{
  "num_hidden_layers": 15,
  "hidden_size": 192,
  "n_experts": 64,
  "experts_per_token": 2,
  "d_expert": 64,
  "d_shared_expert": 128,
  "hidden_act": "swiglu",
  "moe_layers": [0, 1, 2, 3, 4, 5, 6, 7, 8, 9, 10, 11, 12, 13, 14],
  "router_score": "softmax",
  "normalize_top_k": false,
  "routed_scale": 5.66,
  "balance_loss": 0.00794,
  "balance_bias": false,
  "router_logit_norm": 2.0,
  "init_std_router": 0.0205,
  "lr_router": 0.000436,
  "vocab_size": 16384,
  "norm": "rmsnorm",
  "norm_eps": 1e-05,
  "tie_word_embeddings": false,
  "optimizer": "laprop",
  "learning_rate": 0.00103,
  "beta1": 0.9,
  "beta2": 0.99,
  "max_grad_norm": 2.0,
  "batch_tokens": [32768, 65536, 98304],
  "max_seq_len": 1024,
  "train_tokens": 246300000,
  "max_steps": 4036,
  "dataset": "wikipedia_en"
}
Below are experts of layer 12 (counted from 0) of a mixture-of-experts language model. Rows are named router (the router's row for the expert) and show model dimensions 0-191. Each number is 128 + 24 x the weight over its row's rms, rounded and kept within 0 to 255. Numbers have three digits each.
Before each expert's rows: a language model's description of what the expert responds to. This comes from a sample of Wikipedia text that the model never trained on.

# expert 30
It responds to: Mid-word pieces in foreign names. Inner and final pieces of European surnames and place names, e.g. Fitz-patr-ick, Johann-es-burg, Ad-elheid, Trøn-del-ag.
router:177053147112105152153126146112150132116135124126154103100126144158101143123161110166162117140177109115121119141155115074101135124125077125097145142092177121094156135102130170121124089128100145147087173146122104096151122132126091120095125158106177105129137179091118085164132175098158122137124121136108125100181069132157157119168149106170101113131088131097115122124126124107128127144110130180112109112139141121144164129102112120136111124129138133109133122115153127101128131086094128121137106141094117165120100113115105144134171142101150103135106122140106117120140138155120147137

# expert 45
It responds to: Mid-word fragments. Word pieces inside longer or foreign words, typically after a short piece like ab or ar, e.g. ak, um, ism, ness.
router:141079130155141170142121151127170132119137131116159151108129117110114126122177133126124117107141139130165112151145105139143152097114120119104065133150143155132154089160163150092086110079141118097141157141144125102146162147124094139098148093155109126119149166140074140124138176097142092145125119123161098148109092127075155164123139144145128163102106168094139115145106121123128105146103108135105150095125104135105172088155162113133105157093109130142096101154105113144200106149100134151141082138106138121128130113129140161088152156152121128097118125163129099129092137138111117129

# expert 29
It responds to: Passive verbs and part-of. Past participles and nouns after was, is or as in descriptive prose, such as as part of, built, used, known, there is.
router:124137144170160123099096203141137124096182130137114156134100097153164124140100132100119118083125135134119124135117123122122139137112162104117153097084096115114141088137129127173117126144123143129113133101138090096152123118106114099118103075156134146116154141134123130175120139140164122119133117084111094172078155140097107103116127133125182093088137133155114159127128114137142129114148101121124114113168107162167161139112120136141135102099103091148124121150108105115164179123178134111101096160141111097134127117128127116174144089168167117090096130118162115167144143104109132157

# expert 3
It responds to: Name and table-cell starts. Word endings and first words after table pipes or list dashes, mostly names and nationality codes in sports rosters, like SCO, Tommy, Scheduled.
router:093141115172131110164130133140146109108143139167148118118133143133107122127123122110113140111115152102157115134156124099188170109084147118101136117131129143170171086109119155133126168094123129107144101154163130124151118129077128110144103081131140132103153151151171170135112144102120088158137117114152138150099118107131155061136117098164121128105142110118137124091145136149115111140141091111120113149136130115129136078121113107135152128159087126090137141158127110107095196105159125125182091115135157132125093117126079113194118101101121133092119157131129133088123160102158100109

# expert 62
It responds to: Prepositions before noun phrases. Prepositions and quantifiers starting a phrase before the or a, such as with, by, of, for, every, each, same.
router:139117073118161125137115105143150123104149113118115115107128122133163177114083143134146106107124105129137092100128134172093138150108110146144140145126141126176149132128122099115180160159091142141139113107144115141170112145111122156120107094117158111163140159148106117132136071115126194089104163104096101113146151162121129101104120168113143151168132148133118110096094162167121136152118092109123136155124097110128127135113122126119161157120134161138124169122148131113156154114156106131149120151070132144128145124124112064073127101116080133115123115149153173140159161128079142162

# expert 55
It responds to: Narrative verbs and pronouns. Verbs, verb endings and subject pronouns in plot summaries and quotes, e.g. awakens, commits, think, know, she, it.
router:153160073126129176118112100140066117124134120100119134134117128136125086126093170170091148140174092111162143148098102129094118139116112126120110121133136097099114089115142109165103135151106147108093123099140098140138135115081147134109133094122163116132104125138124151095142146110127106134105146126114162116083162118116123118123128100123117087163136148157126132117139155063112115160156153141119103146101171093149134124098115103082091109161091149142128138140126155137130152105163149114152130136102123143176105109156164156140149131110107140066132157140096162099106091152116094147

# expert 16
It responds to: Counts and quantities. Number tokens and number words that count things, such as three years, 30 communities, 000 in $100,000, and table numbers.
router:119182139111165105112129162155119125102125096161126122151125100150106123139123110101117110102129110164141142115113169093147137153159171139160132097165170090134129148124150133152133120145131117112155097120113092135093136124091104083111101165146117134106119140159179140126107090156126169097137092096171147091118146108104142141099121123161128087121127142125090120081115106174125061134126137122135140134126177147161097123120131102155139106089081114100134157129106124089083138119084115132135118111119159146135128141134139134192101135143131127108099119095125144099152169133159127142

# expert 17
It responds to: Multibyte and mid-word pieces. First bytes of Japanese, Arabic or Devanagari characters in non-Latin text, plus odd mid-word fragments such as fac in de facto.
router:103158112105163115131136121128117120090114133149131139101130105082178157135153100121096125146133114125141096150095106095164151112118126130136156127100118094092124108137153110147120091078157126146109135135127109107119143100119082102136078109110127138108126139117170145134111095110119156131105105087096123179130135137138131122114145114116140104115134143104137149134085123122146118134125103089106137136152127159110114190149164108124166164112127131161112122107152126105110148127114199117146083099118163166087129098167125103120109084132128104086112169138123089115083140087082132076

# expert 14
It responds to: Surname and placename pieces. Word pieces finishing proper names, especially surnames after Mc or Mac (McEwan, McLeod, Wilson) and places (York, Zealand, Texas).
router:196069141112106151101125134139128121147120109124133153120082115113151151097115118138176120145173161139166113139121152165172090112123079100105121125123166105116102143109135162103147125139147145123161104179143134105164110126161134124131131175142120110113110156095120129106134145125135147136140118161113122097172041104115128152138130125128139144100090131113130141115136137137135130168075159134117136074167115110122121133159119136150107107156120108114165105130135093133128118113122132104118106121121106148146111151131083181116150132149108090166097132112115116117173134172136124078

# expert 6
It responds to: Biography openers and quotes. Possessives and articles before degrees or awards in biographies (his, her, a), opening quotation marks, headings and paragraph breaks.
router:122166106145162132107158163105112107146130123124143107152114096157137127139115123107121156150085153139146111114134145153119160156104114102150136100124105124134107137123142158134137121154129138141154082119126093160071148112146126119087165126098092111131099102113128146121131135102119094183096078127179157123111176089133115141154115087146144140087117127135092080115123114161118117113110156150172082143143111141152155156138162144092135127133152112098124092178147103113138143109116163166119131112173084139160105119177104125097106149118145114106147104123130164092099109140123105086

# expert 39
It responds to: Place commas, biography nouns. Commas after place names in locations like Kent, England, plus died, born and venue words like Stadium, River, contract.
router:120139126165111104129137148115124122166145159146116142137149080129108121157156119120069112137112087116166112162093148076112157122140142118138119094133080117118084119139136095124095117150159115142161124115145102109091114124143158105112112071104088128104102103123143137176136132131167110098139131144114114119090128102113144152163135124117146127094103135157162129121131140121103158136137112145124095132118176153137151153130136101169076119138155109122106144150073119143147156135138118141104164158136093148106093077167117172175131118152145120100154120082114129124080134116122147181

# expert 15
It responds to: Copula and auxiliary verbs. Forms of be (was, is, were, been, being) after a subject, plus adverbs like also, not, never, later.
router:137187100120159173114114157114119105105129100170081129116120164113111127142138078104138094161112130125089106101132160163148135134088136154125114119126130088088179145145098126153148113088116131129136137160142134080081151106139110129153097126135115118131115102111161135173146132086144165140114176107130122149162138103094153074139112155145134099125117111137128184126100116154102105106152087122123087091117124134117121117148139130176134164070145086113113145125120114121134169135153147127130115126120115124173131117175088152142139087122126122147138136123166126147116117112120150162

# expert 40
It responds to: Adjectives after articles. Adjectives and intensifiers right after a or the, such as very, new, large, small, vacant, few, in descriptive prose.
router:124150163113160123147101121144126130170127121122135137100121126130117124121099172147091154086112111144154146140081111127139107119138109132108127138158105171140126114152133124130156138139080119095125134102137133135149121134102136141119144085112122128174105097165117097104176142185146067136172125136165116120092165163103122168108134117138098136128121140125132094151158115139119127083169137150173124139078142101119122098140120142120165105162115164128143158138078137156123108142168137142163102130105138106156139138088096144096154160103111159114148083150117171175170138156147100141

# expert 51
It responds to: Table and date structure. Table pipes, line breaks after title headers, opening parentheses and brackets, and month names in dates like May, September, Oct.
router:105169105116143102160119158126133116129143135168161147122106115138169138135083094128132106143121112109075099128167132151135165152092148126168164108137135093149091099114149119123087130101161127163166143101133165115109139121145120117089135114150116117139114108108134136147096100129130154141087165151110107148122139092138115084170104149129120140177124145150097115086145138119103120140121142092093144141185151126140121149099119128159136149112114104139091131129141143088141155113134142142113153140184138132091123139169086139155118128113166079107114161104175125135069175133105143110

# expert 11
It responds to: Function words in biographies. Prepositions and commas linking a person to a role or institution in biographies, such as member of, son of, University of.
router:138146075134117155148130103153145104141156170113124141096132165140124134137105135129085088111088138091161115070154121137081124122148131135120128108092138113137112106114106151107095156120143145120167123151130123125119134145085124127127105101148097137114112099117159140175157118120102157150139183159068108107143155079156181097149165137118151128147149103088125096130122111133162092153140168152151104170134169131101151127112175079140123145133146141125117166125140129089115135129097125122145173124163136151127112106151096126102118101093154143134126141122114170127076125149137135139

# expert 23
It responds to: Table cells and headings. Table pipes, line breaks and heading words in election, sports and award tables, such as Best, Turnout, Labour, Olympic, Final.
router:104142120111196151157130159141119107113159171109127124141183092113170193095176090161117140119119132095138115125121158126155150147092099169129162074163158138107103125136135140100099120092129150145128143164126133110109109151116114116113135110136152136128158108126128148140119108127118117127128108126145114124104085140119160114162119116143105147146150104133135147101136093151131112093140108108141132146156178157170098158101155158181135117143114138109141124117098130125138167126073156096135131153137150114115132119131103098181161153140110134132149098100160085115104128089101176132

# expert 37
It responds to: Measurement and stat punctuation. Units, degree and prime signs, opening parentheses and colons before numbers in measurements and stat lists, e.g. ft, sq, °, Batting average:.
router:144130095169161147100118126160132138112135128168107163142121155149116105153070124081140124148086138113129134146111131129133144131122147111153153099117111108167151157134161129124147138100140086179139148145136134124111102150100137115088150123116122118106131146162112150144161086115140134119141105117106078148172155098171163118132127168126143093130090117133114158125143163143101105073115117109148119165126127112144134131165127115123186128146166079128140155117168118121156156120164083091126110106148109056102128150122119160110121144147124108142133188108155154111139110090127157149

# expert 32
It responds to: Sentence and section boundaries. Sentence-ending periods, paragraph breaks and line breaks after section headings, plus clause-opening commas, that, where, Although.
router:136117102095085150137152124116139118158153141110123116141136141158130159128122148151138122135118147165119153056129146144111160148114139164146081158152107147161096140149134139139134141162124141120130129134125144099109116136176134107098124165120142101147115166114086104111096144169122131126134103142161116067136115138094103155103103171128069128119073138109098130088145142127135136131111147173143079119120151129140170134168114113148103154118168110151159157137106130119132105123175070142112155163178108147147113122158103100149099114151121119144133138169120177105168104126127137123

# expert 2
It responds to: Infobox field separators. Colons, dashes, brackets and pipes after infobox field names and in codes, such as PIN:, ATC code:, ISIN:, plus Arabic and Japanese characters.
router:097149094130160135093095134163137115105086133178136142138143120107111129153131068089105130112132135110116090158181125161138170146105104086127139120149145090124135116169148102132132073085161139123109111164168107107123131148141112131125077102131116150120147133123157148152103099090082144107118112140115132176140115121127135157106146116115161154147130099121116145123121131147145124161131073122097167122158118138137140142112126099137129136124134150111152083161160139109097164132115138118138130146114147121088160107176104133153112094156186148154128150131116101106092186143099126146

# expert 18
It responds to: Vowel-initial syllable pieces. Word-internal syllables like ap, ast, ash, op after a capital letter in names of places and people, e.g. St-ap-le, B-ast-ad.
router:132167138175116172132102172136114119110126139099125146170105134174128166120147103091150102155135133129178079157121141136165168126122127158134174104120139138070165106131123165094124141086134143113156089097138123114133127103130154109104103095122156112116150140123132112143123092116123147101123093142118115090160052143181113154120131136149120104148126103157129115149126098148123153123123131146114106108199124113112116116126134138075090117100096103107125105136141106101150093153118120123110155135114146117108088136123131140098167131100140137154109166089142119097114131122098119091

# expert 31
It responds to: Nouns after the. Superlatives, ordinals and head nouns right after the, such as most, largest, last, only, film, city, University.
router:110150164114155120167120089143065140185127135100164114161168127124136100149156167152105105089122130123149157130114131124128158144148124144133116118164101170149111102125111112151120101136151103112133093143105114113123134136099127154130135105117112109111140111157122087158137123136122117116142117104180137131075165131097148118127135151109140142125121097125168136166117116162138169093197162128159114128111147106152135113130124118130169098182108149120106163124076113131134159123095149140140108157139119120137137112076147079178151118161104124109132080145093138163142102158150130104

# expert 56
It responds to: Verb stems after to. Opening pieces of Latinate verbs, often right after to, such as comm(it), dis(miss), exec(ute), dec(reases), impro(vise).
router:138097132082154150111101124185126122075129140152143130104151134139099147092132102142112149169118099108116117184094114114114169152101144090127099128129154104098125134139106107132144128153129173164171133124153114164101138115151118154130094102135132090163147123123088127134128114114087138164101129096143099152133141094124160168149125110115127089082145155106196147139122160132135131137098130102154159120111129175151129137093141123167117124068094119120157092107101138130143126152146153112120142134128124159129103119171146131138159107138119098157113146115170103110108159149102162153

# expert 5
It responds to: Place names, location fields. Country, state and region names ending a place phrase after a comma, as in London, UK or Cardiff, Wales, plus digits and infobox field names.
router:135115144166125161094108169115188099100130095162125138162108091123113134103151132110153140172163129125129125127161145123149116174112150082143144145101122103149135162134164158097100098115161109109096113170129114126121122145140097125116131165160113105107087111116153122131094103127145127122115146114116101118166050099156128126119134117144121114081152111138129136105105109151121100142138088152125088094138080162158165107144116088125105141101116127092145115123149141123139126131098127139141096111171126106109105121128128097087068136173125123189120162103146099106113125112131123136

# expert 20
It responds to: Table cells and headers. Numbers and abbreviations filling table cells in sports standings and election results, such as W, D, Pld, Pts, 0, 3.
router:079162111123140144160108122165133125138093142121122161121107105168115137122133128106156092137088136098104109127159149112194158118121141132149173098143162125137137127140152122120149115122111086156130107164109103151115134125098117121119144156143169124107155142169152164131119111127094140105137117128142107119097066108125109109101118117145141149097184096148096149095101098141121118110075125080128154122135178113148119086108131116093139132111099111094119110115102097079097155102083109112112123121117143166128103120111115128172126176152164130127119151129127115130089148115181156110

# expert 35
It responds to: Word endings before a break. Final pieces of surnames and Latin species names just before a parenthesis, dash or pipe, such as butyracea, tigris, -ović, Kumar.
router:156135110133154150111116130124144127115126142177119103129127129111140105135101133105094100133118120101123132164126149137106144154087154128131169113085176095053146109178117101118075091107157142145098143152143102127121133128089099120145116093139141093082127143139122130104102118107111127093125118157109164145116111120108127117112117107147130122122105114130099140104118125138110092137113138088090144197151129103106163127117122118135145121131109100157123092166115127118132151105102148154128099146124140166147078127179142103178112171156145097072119143093155107117096170092100155139

# expert 24
It responds to: Name-internal words. Given names and linking words inside multiword proper names, e.g. Pope John Paul, Church of Norway, Punta del Este, Sarah Jessica.
router:098158105151118085149114155116105136083127116144131096119176129082125126131117131110131129111088121155166100131180113126087170125114107161099143095098125115139108094121136112117083129139124128121160149179124148147117133150078138144142126097131127143116125107141111125164099153119153136114091157124114152123112137135146144063113105124140120143150131109118109143131138155098165140125146127127113093157109189147164132114110096106106186158137146118107099127127113126140098179093099109140109174153148120128113082080143118119170143112125115161073111099091108128083107098161123145135

# expert 27
It responds to: Generic head nouns. Common nouns after an article or adjective, often before of or in, e.g. system, organization, area, line, group.
router:099151163138099161142099116092109128174129153136148129123164109128124089168134150144078120088138112136159166115135068114143142121142158117147126119149092140119115085160123108159101144159109116109168140162111105123128115152158157138110135098097094115146110130146136139114163118140139121102147144151122130097073148118078111162102125120121137115134127134132119153131175112125146140101138182113156103111106166121123123128135129114116111113191091173121114134166066157115157139125108134114125139162082111095175145102121158141180158120144145169110165092115117140151112128123133101133

# expert 7
It responds to: Infobox field labels. Labels and section headings in infoboxes and lists, such as Born, Location, Website, Coordinates, Career, Links, Species.
router:127080172160157148137168137149161131137113120118128129113129101092114095100175155081106082112145161121183150157164119138164150139108174122150169103138086117123165102141119124133140168152115129096100160165143096097099081119140114118131112097103120114124102127152123122140157137105126119115142121193170138135118117129103140080111131131100125136145140125129101125149128136111123120119131131134128151114103164154130139127108107130108142103165101136117124121127090108115150135109049118127095114164111159170146140163138085164140105163122133131086177141143136156173104133112125112142

# expert 9
It responds to: Publication participles, subject pronouns. Past participles of making or releasing before by or in, plus the subject pronouns It, he and which, e.g. published, released, located.
router:128167108138164146110124133127088146080122114134094164116163098118161124139136088079079123143117119107110082156123149115153139116121154134122143109069102107109159099159106125140077076093186139148131119078171114132116105085101118098140082120144153101090118146163128173147093140109123142125123117133106151144085126135091153104141098108163155091130122100145125137154111135137105130134135102114112114126111148107124175170108146130153138132119117150099162126137100125143137158112152138150143114120109099148137119116162088103156135096141130129120115140084132108121132147083084141156

# expert 34
It responds to: Prepositions and content verbs. Function words like of, for, with and commas in explanatory prose, plus verbs like reduce, prevent and the piece ip in peripheral.
router:179123120117168133139119105115146113120120118140100117107148096113138111106094122120119131145153116098168107115131086152094139119110117129129135163165130149106156115135156138110129143134107137103114128056167164156132092122175159100067121109134114103152177164162159145100094141131092119137124100126170093136100172103140095169109127141163148104126134097127115119121124112160098100168139156148140140144111164121101163132163109130129112146090159130108127130126147167109119106149120131120148134120075114130141136099164107120085126114087102100129163157147158127117178151101104111170

# expert 42
It responds to: Dates and months. Month names and the comma between day and year in dates, e.g. January 23, 2006; also currency signs like $ and £.
router:137123103163115071109156139114138111116130166122158144135132114168143140109107096135172117183117137094109162136114156099154144146077133112132136119171079102166147131104129170160147093097157138096151117105131155088097141150111110133151117138113144100145139142098133105139080094121128144167124129139073177156127144099178148124130118160168140099154161126132116130122149117096109140129145122123107126096172142151125125121118111098136138147097095107113146132089141103124150131147130119116150104083165078108100099157149102109120117120155132159155109148101117096090105157103103136152

# expert 57
It responds to: Stat-list separators. Slashes in Team / Apps / (Gls) career lists, plus semicolons, parentheses, featuring and by in film and cast entries.
router:100173095137118099122090107136117109105145145143147129136136084084129158136089127090141100152094140098147103128111127120123143143109112129129148114123155089093148112137124118155128132088154116166106172152138115129087146119116104133121081113098102150097124168118125150137140121101115148148093126148106102160109141117110123103120103173117134108134120128142128122103108101133116117160164100091112151170154093150104159126083157104099113152094153143155135082088166116118120149122084155140158100132112150162103128140167120091142077128151122108108120112095171087121088146073100159111

# expert 59
It responds to: As and linking verbs. The word as, and copular or naming verbs such as became, called, remained, considered, and According at sentence starts.
router:117143117173118127122125099152139128124147115100115152113133171175120154120104103157124123123167105127162103086064168146137143144083126143142145109135096100071133117116107121165156110127104158137125161156125127137116142142133109160149104127157083119125122129137106127107138133121145131104121078097097155147123156114139077099176180116128070115127152098120105162132127161131096120148167086140119124140120085116150173122110126110135129102129118062145144105149166148107115121104168117109144148139107150160139166135115104152166146082144120106095122153099134127158098140116088123133

# expert 54
It responds to: Initial pieces of Asian names. First capital pieces of South Asian, Slavic, Chinese and other non-Western names, e.g. Kar, Kh, Bh, Raj, Ts-ai, Sh-ikh.
router:139046158103125132107139118121120112110121131081140115117120194144106138130134120122165103146139154095078092109113122108132123148120106116152109161110161164133151126121158122124173147137136128144104080107110126124092131116148129131146137157144096148096131114100136142130140085100108164147106167119093118145157068162144122106119147111136141152122154125129093122124137137146111176136140120149103131121177124104087132113139164120123086150113101125121122136132150130137114084161139154083150158108155170153084087165148163146084113101144117170189139143103132115105102129139147127136

# expert 38
It responds to: Score and range punctuation. Dashes, commas and pipes between numbers in score tables, especially tennis set scores like 6–4, 7–6^{(5}, and numeric ranges.
router:159148124122107143112120142151122106132095122169091160145123083140118132150120108123150126155119110150077091088160136165175119132109117131183128133108147098116142111156154149124115110130124134143114167131121134099118140108136158114094124143149134182118143145151109159154091089151096151141121154096111143133142136102147144108149135152129091114132127132133109135145111126118107095152095102101105160132137090111130159182098154115133142123139166091100162104153159124084106134146150106140132125083171092171098095085157164149141168145147188099143101147093144121132085141150133157108

# expert 58
It responds to: Line breaks and list bullets. Line breaks, list dashes, table pipes and sentence-ending periods at the start of infobox lines, lists and tables.
router:130146115145069086093135134139122114123168122151127169169107147102136116148108150117108157098144118121094200103168144157076170121117137160102134132113116134142115088139140113142135116114135125102097159155144126159116134153113162133096118138166160128149124099136114135123118145165127124118132099153170183169123130100132132096125114121138101167116116145109117140122102153128122104122144139105145091143110158150143140102114087104111133114162134088136123161126123119120102150120153082157081156151182157093101135130099116113178118118123144111084112153117080102134189134137155147148

# expert 60
It responds to: Main verbs after subjects. Main verbs right after a subject in career or sports narratives, e.g. took, began, won, had, made, finished.
router:171161095134145172129105140123105148106131128149087099148104141148134123128096148144105161132095106098130131117161124113148099116096155127144106121147175091135100112148135119148094123140139148124121109089139102121084159107093130120166131136131178170120158131136131136112104089160164092103089141098083129131141141132103151074158126133154110115142138118142084095118128142095129132140181153148145072103143134114174133128102140140110142115135168147107096151130140128085161143152182126121133136150099094139104135129148089135164158110119125122089148102080135137178089118167141123134

# expert 61
It responds to: Name-internal syllables. Middle syllables like an, eng, ai inside foreign place and personal names, often in tables, e.g. Gu-an-ajuato, Sh-an-xi.
router:098148154160155144153108156158107126102174126128145158138152126128121162111134109147146098161145103111153102157111175155130173137083106138156129091156152106118160117097114159155124153085170101106121139166133127126141135102129098099114128132155145113124160103120152141127088108071124188146122117118118127169169129126133161141132076136109139068123113102110083128073125143165098116146140100102126117115098112167119146115095130091127153146110111111150101133140167155120144136147090139121148127143137136129104104154102125098118149103144149121095106123122159084105079114091122131131

# expert 41
It responds to: Inner word pieces. Middle and ending pieces of words, mostly taxonomy names like Malpighiales and Animalia, plus suffixes such as -ally and -ed.
router:150064180123132170103113131149186113112111106116117102108139140145123134120119140112132105107133127074161113168143162147119138137128110094128141140090164116123143180169106109110154116113138128098092121099107136142153143110153135113100128161130128120111111149144152106123099152130136125137128130132126097105161060131129115143142140125146147099105073144142103133134144121123142092170115104082081142117110098108089103115161153115107130112094123087138144094183163136095173109104097138131100101128081137161097106154113154158104144152138139124132133169109140100125112161087124150112

# expert 44
It responds to: Word-initial pieces and digits. Initial digits and word starts such as up, mid, sou, multi, and the S in U.S., common in census percentages and dates.
router:150071162127118114090110149124143121128095095110161146120133119152102155137166101155163094142123136124098122085160097152182143143133131144135153098158125154149109203122138143113151126127124141128144076110140095108122123127140120097118108185130094152120168105116149134128097095137144150122138097096157101124164102117128129158137127152124152112118141092103116125167107092106138142121108145098182127083140110135122070110129104081155138124137125139116095136120153109113162122114111128124125092089148094123171150111109126108099151099134165119180115118091153113119152129085111120155

# expert 36
It responds to: Common nouns after determiners. Common nouns right after the, a, or his, such as album, world, father, club, film, market, often at phrase end.
router:083161173127126135128121130146079132144096134095167114172125151118149155141122144163136107094153148084127135152137103131128099140124112115128117111174104144115081169122101114099128111110148108135135114092086137120156124091179131138144144128110132110100141083122122151168151103128099164119119144099133122124098089150115098164146135148124134109161135091122157134151137092125113134132152115134188165107137049169149108141145149126126094105140117173111143110111103103124157104139115147095115105130102099114131127129096147138087128100154127087174132093116104127133120084114097111084

# expert 50
It responds to: Sports results scaffolding. Table-row pipes and line breaks, plus words like round, play, are, will in sports results, schedules and squad lists.
router:087137118123150095160136163114108124106121159152100118102119115126143128140148127100159102130117119117095080163154139158133153146100156135141153105159172104087136095142140102111111146105118114114155127124169127131125124151095081131156069134127162124081178099135146144121107118126104123127099110139161112101160113122118152092132121144156146093100143109104165131103121103164113102145114072132152096128098135130132106168113150146132117122159122124124128123165147106108128121086147162124113083109099154121091120085173146168134132138102190110156096149121172085108097142119105114154

# expert 12
It responds to: Place and time prepositions. Prepositions, mostly in, from, on, at, into, near, within, that introduce a location or year, e.g. "from Kwahu", "in 1938".
router:155125064136113125130141123136113136120150147121126116104128121114118154099091152124155108141100091128121126097110139156094107149108148127133122132131128144156140123133113117139107173150088125161124159081134112112171060145077133169123130113174092127110106077085188118115140098114151129112080142107058090107178138126135103117127129126113142134110113117139145118109100175096094122122163113170146121162120092122130106127160126131116128172115166117172088143099171129131150143116149093141133123127110124120091145151109138147146134144128107151103122164134073166127117141119120158129

# expert 19
It responds to: Surname first pieces. Opening word pieces of surnames right after a first name, such as War(ren), Lock(hart), Laz(er), often capitalized fragments.
router:175081142079136130092147132087128117097113136103125114148108136151131137150146118144168113132158138102106099144153131125153113143133127092126154115084173107123125170138110138072144124149164179127109083101114141126136172097138134115131126170117112140097118139115117130137139111129144142147107156108119151106152038113127149103136154118143150122125133137146113137108135133108127128162084132121075107106151081106130152103097150130110095144105139108143173109112148087117162089153120114109110145114123129137147098158141132152086120131129111115207103170099140128110119153174103117135

# expert 1
It responds to: Possessives and determiners. Possessive 's and bare apostrophes after names, possessive pronouns like his and her, plus final year digits, e.g. Spotify's, 201'4'.
router:102184113107168138136140159124104123098140139116174098154112099111113116130100158118088125129115147143105133153102115134094123153124122156147103086166112115122103141130128146121135099118116096138141080149118124118130166124073123100080131108127114119143162074115185123128107138117137111136125104117166122156096165110094129131083153130135154156101135132114124130122071065154105099137123163167150115144118158097121137140135162112090105093131121118110124126171138139125076121128100144145077114133188124145138138155142115125133137176146114163082122097151087148113124133134152138091

# expert 46
It responds to: Mid-word pieces in prose. Short pieces inside common words in news-like prose, such as ur in securities, cr in outcry, m in aftermath.
router:123075164119084159091144154136173123130150129111100082161114148147118117126112133137168145117153109129127144177093116126097096153112133094106098113112114168116125108099102115111126142127091125138136134134122118139149098133158118111128116134122165101136154123173098116153155144127109145166148124094129110134175069138101140174131092106137126104150124137128172142108113154130106104151140117114145174114134104159107092166148131137157091115104111086147134099100131175167137113097179132108095127092105097098170119131129129193102128127160122139177141090135138114114139125105109150139

# expert 13
It responds to: Titles and name endings. Job titles and roles placed before a person's name, like President, coach, Captain, historian, plus final pieces of foreign personal names.
router:148162132113087130125139111155129096154130110099109092100168098171129114140152137132092143127090140106182121122134149103156169100096118144133132103129081142073149116131144155139078149148144166105125122156125098151136116141104122129129137076125148124084141123098127165128126121126115128138121147181113148151090142104148157096117137132118083151129111105107108120145141108133163109172130175143134112134140173148080131127103125086137107091099104127104124181130100118125144181137104112138156168138120163144144076118138132099187129123139132105058124129122124134125128108141128113156

# expert 22
It responds to: Time spans and comparatives. Words after a preposition or number that begin a phrase, such as years, months, more than, New, North, plus commas before places.
router:137135112142155100155111157108150108131182113139106141150137093103082147127125120075118128143102096145159088156082144085106144111115172117128174116135107114121108104103113149125073116143143134107126112108161144160106105114160122098155118093103084140126088119131151132166172111130114120161163124117112080138100159123174159138148134127109107081099105141109150125144114143161118134107140149111069124144115148157135129122094143135153145164105116094133134107115113126154163161117084146135151123144090139145101138133103167162197111112133106158144129159125113124116124128110108160158